python train.py --n_layer=10 --d_model=256 --n_experts=256 --experts_per_token=8 --d_expert=32 --d_shared_expert=64 --activation="geglu" --moe_layers=[1, 3, 5, 7, 9] --router_score="sigmoid" --normalize_top_k=false --routed_scale=0.707 --balance_loss=0.00564 --balance_bias=false --init_std_router=0.0114 --lr_router=0.00167 --vocab_size=32000 --norm="layernorm" --norm_eps=1e-06 --tie_embeddings=false --optimizer="muon" --lr=0.00797 --beta1=0.95 --batch_tokens=65536 --seq_len=512 --train_tokens=608900000 --steps=9292 --dataset="wikipedia_en"
Below are experts of layer 3 (counted from 0) of a mixture-of-experts language model. Rows are named router (the router's row for the expert), gate (a neuron's input weights, with its number), up (a neuron's input weights, with its number) and show model dimensions 160-191. Each number is 50 + 12 x the weight over its row's rms, rounded and kept within 0 to 99.
After each expert's rows: "comes after" lists some tokens at least twice as common just before its tokens as in all text. This comes from a sample of Wikipedia text that the model never trained on. Tokens count by the router's weight.

# expert 59
router:41 61 36 75 53 47 49 53 33 56 42 46 62 54 50 42 47 28 53 59 57 38 54 39 50 38 56 53 28 40 45 57
gate0:47 45 51 60 56 54 53 55 37 37 52 54 71 61 56 45 53 36 36 53 60 29 42 34 54 33 56 34 37 48 34 42
up0:65 76 23 44 37 33 31 43 59 37 52 68 41 40 59 38 53 63 39 58 56 81 57 48 44 53 35 60 49 27 41 42
comes after: " ", "-", " \"", " re", " (", " un"

# expert 213
router:54 55 44 48 40 47 47 57 46 53 47 57 66 48 77 45 52 35 69 65 54 59 45 47 47 35 44 43 45 43 30 59
gate0:56 53 45 73 65 57 44 57 47 42 66 54 60 56 59 48 52 62 62 55 49 72 60 45 54 58 52 61 66 55 70 39
up0:45 45 47 64 40 31 51 65 25 34 66 71 60 45 42 44 54 50 41 53 43 47 57 44 52 62 30 66 23 57 31 30
comes after: "\n", ")", "-", " information", ";", " classification"

# expert 53
router:42 42 53 75 47 59 63 61 61 62 42 68 49 53 54 56 38 57 58 51 64 61 70 50 60 40 62 41 26 30 54 75
gate0:53 42 12 57 41 49 37 65 48 61 50 53 58 57 37 47 54 85 48 52 34 62 55 50 61 60 55 47 49 46 66 43
up0:49 48 56 51 36 38 57 31 66 27 55 51 46 71 54 26 43 45 28 39 51 43 46 32 61 51 60 47 56 53 29 73
comes after: " the", " University", " of", " New", " State", " York"

# expert 138
router:36 47 39 72 51 62 45 65 41 72 29 50 24 61 75 59 49 33 55 57 68 52 53 44 66 51 48 41 30 53 51 77
gate0:48 59 54 53 44 59 42 54 42 62 42 52 28 34 62 53 52 39 38 59 59 55 35 43 68 57 50 47 46 57 47 67
up0:85 44 48 38 44 43 43 58 65 55 51 35 59 44 63 27 43 79 35 19 56 48 69 41 28 57 60 65 72 33 60 43
comes after: " the", " United", " New", " National", "S", " The"

# expert 205
router:63 57 46 58 41 71 69 54 49 45 48 44 48 54 65 53 67 54 49 70 75 50 44 44 47 33 52 40 42 53 38 63
gate0:61 50 71 55 45 72 50 64 68 40 39 45 48 50 55 32 42 29 42 39 45 62 67 46 61 51 66 64 53 62 59 63
up0:59 45 31 32 43 54 33 40 55 47 42 60 65 39 65 28 56 58 52 49 38 58 50 48 44 41 53 31 53 29 52 64
comes after: "\n", " |", ")", "---|---|---|---|", " (0)", "|---|---|"

# expert 107
router:59 66 49 69 50 46 60 43 59 53 33 57 45 60 45 60 46 27 74 50 60 43 61 26 30 48 64 42 49 55 66 43
gate0:46 78 41 71 65 62 47 25 44 45 34 49 53 48 48 68 57 53 39 46 67 60 45 69 35 58 64 50 52 51 37 54
up0:67 49 63 56 52 61 54 35 66 61 62 57 46 34 56 55 57 31 34 48 23 43 43 62 47 53 80 47 42 64 33 57
comes after: "\n", "=", "-", " is", " also", " List"

# expert 39
router:48 72 42 72 51 44 42 59 31 46 39 56 49 65 50 48 38 40 52 61 54 51 50 52 41 49 54 57 38 42 28 37
gate0:39 34 66 47 62 47 27 41 42 48 63 45 59 67 37 27 53 44 40 53 44 57 44 58 41 62 43 25 70 27 32 52
up0:59 33 65 64 50 48 29 54 50 59 46 71 44 46 44 59 54 50 54 56 27 54 61 53 47 43 49 88 57 43 53 38
comes after: " ", "-", " \"", " (", "/", " a"

# expert 108
router:60 43 40 56 72 54 48 70 64 51 60 35 55 51 67 57 54 41 66 66 50 57 68 35 43 26 54 77 38 43 64 62
gate0:62 47 59 67 50 64 50 73 71 58 51 31 53 63 61 30 49 39 70 57 53 56 69 42 42 26 35 61 69 56 58 71
up0:42 60 46 57 36 53 43 50 54 46 37 53 25 52 58 63 57 42 53 72 61 48 42 49 27 46 46 69 47 40 47 39
comes after: "\n", "==", " |", " =", " ==", "==="

# expert 190
router:37 47 50 67 51 44 56 59 27 61 54 49 60 78 72 46 38 45 41 49 59 59 50 44 41 48 54 35 27 54 50 53
gate0:52 62 57 50 47 48 51 42 42 55 63 60 61 55 61 69 36 47 64 55 70 66 55 38 45 45 48 54 77 41 65 57
up0:28 58 57 53 51 49 57 62 60 41 51 47 69 53 27 33 45 60 49 55 41 20 47 59 45 36 61 81 49 52 48 54
comes after: "\n", "|", " a", " the", " on", " The"

# expert 166
router:41 66 43 55 30 45 62 35 57 61 46 52 53 68 60 40 50 43 57 63 53 40 46 58 42 37 48 41 62 39 52 47
gate0:56 65 38 58 27 35 55 39 54 42 57 27 60 61 52 51 61 48 51 52 30 56 52 61 34 40 61 27 27 53 64 67
up0:47 43 61 28 62 69 50 61 77 64 38 36 52 67 84 47 56 54 73 70 47 69 52 47 67 45 42 53 68 49 41 55
comes after: "\n", " (", " \"", "S", "B", "C"

# expert 123
router:64 43 54 67 61 53 68 33 47 69 50 62 61 61 63 37 39 58 27 57 46 62 52 25 41 29 74 58 54 53 40 67
gate0:27 48 41 48 44 47 68 50 60 24 38 52 39 39 63 57 26 65 54 45 77 49 47 60 64 34 70 50 61 60 46 69
up0:59 51 59 52 38 61 41 73 56 50 54 48 50 69 61 42 51 42 35 30 54 69 35 54 60 47 61 26 46 45 73 62
comes after: " |", " 0", ";", " 1", " ", " 2"

# expert 109
router:55 57 42 63 52 71 61 42 27 45 60 39 61 62 79 53 34 45 56 62 48 70 61 47 45 52 56 50 54 51 56 70
gate0:44 64 67 61 38 38 60 75 36 51 41 57 63 57 81 64 57 52 66 51 28 53 76 47 35 62 46 48 52 43 45 50
up0:43 34 51 39 48 63 59 36 39 67 48 34 67 43 40 54 51 58 52 39 41 63 41 56 58 54 43 26 41 51 34 46
comes after: " ", " 0", ")", " —", " 1", " 2"

# expert 17
router:51 45 26 45 40 61 53 66 62 41 67 46 41 66 69 38 46 43 47 57 79 71 72 26 35 46 62 46 38 47 63 67
gate0:31 32 56 51 49 41 68 55 41 41 59 56 65 69 37 20 61 37 47 64 38 57 49 62 55 63 54 77 48 48 37 43
up0:60 59 35 41 59 60 49 53 40 43 46 52 47 68 49 47 50 60 48 60 54 38 50 40 44 73 54 59 55 56 81 53
comes after: "\n", " |", ".", ")", ").", "\""

# expert 242
router:46 53 44 52 65 54 59 64 53 58 38 45 45 62 45 74 26 49 39 57 54 73 52 60 39 59 53 50 58 35 60 41
gate0:47 58 43 48 55 66 68 53 36 52 45 34 57 61 52 56 33 50 67 60 44 43 69 56 34 60 46 62 42 59 68 20
up0:50 64 42 31 52 62 70 48 49 63 50 44 33 58 75 44 46 53 56 39 43 45 55 50 57 54 47 40 50 57 48 52
comes after: " the", " of", " St", " Saint", " King", " The"

# expert 62
router:44 58 38 77 54 34 38 76 25 52 67 59 42 69 42 49 36 53 64 40 43 63 63 63 53 40 39 54 31 39 38 43
gate0:33 26 44 52 64 36 54 85 43 58 62 48 55 56 52 56 39 43 50 47 74 42 75 51 73 61 39 49 49 42 69 47
up0:42 55 57 37 66 45 56 64 51 66 40 44 47 29 46 47 39 37 48 67 38 43 46 42 46 41 51 48 40 40 48 41
comes after: " ", " a", " \"", " (", " re", " un"

# expert 249
router:54 62 39 57 46 24 64 68 54 63 46 35 48 68 40 47 55 38 49 42 59 37 52 24 30 39 37 60 40 63 31 42
gate0:58 57 38 52 52 56 58 37 45 44 74 31 61 31 49 30 58 59 41 50 65 39 71 45 42 56 36 73 37 25 32 38
up0:41 55 21 62 47 43 49 68 37 46 45 39 52 61 40 43 53 64 68 37 46 74 36 67 48 54 65 51 58 46 34 20
comes after: "\n", "|", " Year", " 1", " 2", " 4"

# expert 94
router:68 52 51 56 48 43 43 61 53 34 54 53 44 81 79 54 53 30 52 65 69 64 78 40 54 51 57 45 24 51 42 64
gate0:56 63 61 66 41 39 48 31 65 28 57 72 26 61 52 43 27 40 56 43 54 67 52 48 51 85 65 29 49 46 65 52
up0:51 56 63 50 56 62 35 42 47 46 27 47 48 55 14 40 60 59 39 54 64 61 38 48 44 72 52 21 64 29 41 51
comes after: " the", " The", "The", " this", " a", " his"

# expert 41
router:57 40 38 59 70 68 53 58 63 61 36 47 44 64 51 54 24 42 71 47 66 70 73 54 52 39 42 34 18 45 64 81
gate0:49 51 21 53 28 58 47 66 58 64 57 66 52 67 69 44 39 45 64 52 44 64 41 61 62 45 36 54 41 56 67 48
up0:47 74 61 35 67 46 64 61 41 49 54 54 48 68 37 44 30 73 69 48 35 56 45 45 66 46 45 67 39 49 70 58
comes after: " of", " Party", " and", " for", " National", " Minister"

# expert 36
router:70 37 47 62 51 70 63 45 45 43 49 45 64 57 66 54 41 25 61 54 61 51 64 59 60 43 33 46 13 50 52 71
gate0:60 50 33 37 50 44 44 63 59 49 73 48 44 70 44 57 31 55 60 38 70 35 43 45 43 46 33 51 54 72 57 76
up0:19 47 53 61 46 44 43 43 55 61 36 59 64 65 51 36 41 60 52 38 80 36 34 64 65 55 24 26 51 72 41 44
comes after: " the", " his", " their", " and", " its", " of"

# expert 34
router:52 55 43 62 62 75 58 48 32 56 30 53 33 58 74 54 52 38 49 34 42 46 57 47 34 41 50 56 53 52 57 65
gate0:40 69 36 49 34 53 45 58 61 67 40 69 44 31 86 60 59 47 64 27 37 62 62 52 29 38 48 46 52 42 40 90
up0:49 42 35 41 56 69 33 56 58 50 51 63 46 39 49 46 40 34 70 41 44 63 37 53 50 31 63 15 40 47 26 50
comes after: " (", "-", ";", " \"", "/", " B"

# expert 25
router:46 43 32 63 48 49 77 41 33 52 29 45 81 70 84 60 22 38 71 55 73 44 59 58 49 49 39 49 57 42 39 69
gate0:38 62 40 53 59 40 51 54 55 42 52 46 55 71 56 46 41 39 38 45 47 89 66 49 48 36 51 47 57 61 47 27
up0:65 47 45 47 40 47 47 38 62 44 50 51 32 51 52 57 60 74 50 72 37 57 47 46 32 50 43 37 41 65 50 59
comes after: " ", " |", " —", " 0", " list", ")"

# expert 209
router:51 39 55 69 52 64 68 46 51 77 36 43 28 47 52 37 48 41 69 35 57 44 54 42 76 51 64 53 38 48 56 39
gate0:44 69 34 47 31 53 50 57 55 57 37 49 44 52 48 54 50 45 78 50 63 41 49 47 67 41 50 55 44 68 44 45
up0:31 46 61 51 57 39 42 51 52 45 56 55 64 56 28 53 58 56 52 51 46 74 78 49 49 53 50 72 54 58 29 40
comes after: " (", ")", "/", "(", "|", " (5"

# expert 127
router:64 46 46 68 76 48 62 53 49 76 33 62 38 76 72 58 27 30 50 36 55 56 51 36 60 31 49 55 49 47 48 67
gate0:44 59 55 68 56 63 56 66 49 69 47 47 27 52 46 30 21 63 54 35 44 78 30 40 61 55 53 40 64 33 67 48
up0:58 62 59 40 44 32 62 51 45 41 35 50 31 65 63 65 48 53 46 47 38 58 63 53 81 41 24 59 19 45 56 75
comes after: " the", " United", "S", " of", " World", " a"

# expert 191
router:57 48 20 57 65 51 51 69 57 42 69 51 48 60 76 40 46 44 66 60 57 60 74 31 46 41 52 49 35 51 49 73
gate0:43 33 43 53 33 54 57 51 38 55 73 62 57 67 41 68 62 66 36 33 50 50 47 51 58 71 30 42 38 05 51 32
up0:37 53 45 66 69 42 45 46 64 43 57 37 55 43 44 13 59 53 48 50 53 56 42 54 46 50 52 44 54 40 46 38
comes after: "\n", " |", ")", " =", "==", "==="

# expert 111
router:71 41 66 63 38 51 76 57 24 66 54 55 59 59 53 53 60 61 50 65 56 55 41 51 47 36 37 45 45 41 56 54
gate0:69 46 54 69 50 75 49 61 39 61 35 66 42 40 32 43 54 41 40 55 45 47 56 46 57 38 35 25 37 34 41 58
up0:68 39 60 34 52 55 44 49 48 33 27 54 73 54 33 51 61 55 36 77 44 70 43 38 48 31 48 55 64 61 58 49
comes after: " his", "s", " their", " its", "'", " her"

# expert 98
router:49 49 51 63 45 52 49 44 38 53 34 39 55 68 58 45 33 32 50 58 57 72 56 64 79 40 43 44 33 49 33 49
gate0:41 57 49 61 23 42 49 57 42 62 16 69 41 69 68 45 43 53 53 68 47 33 59 48 66 49 57 50 43 56 37 46
up0:54 43 51 57 36 61 25 41 39 37 42 37 65 31 57 53 55 45 55 47 47 40 53 55 57 36 62 41 39 56 60 47
comes after: " of", " in", "'", " to", " on", " for"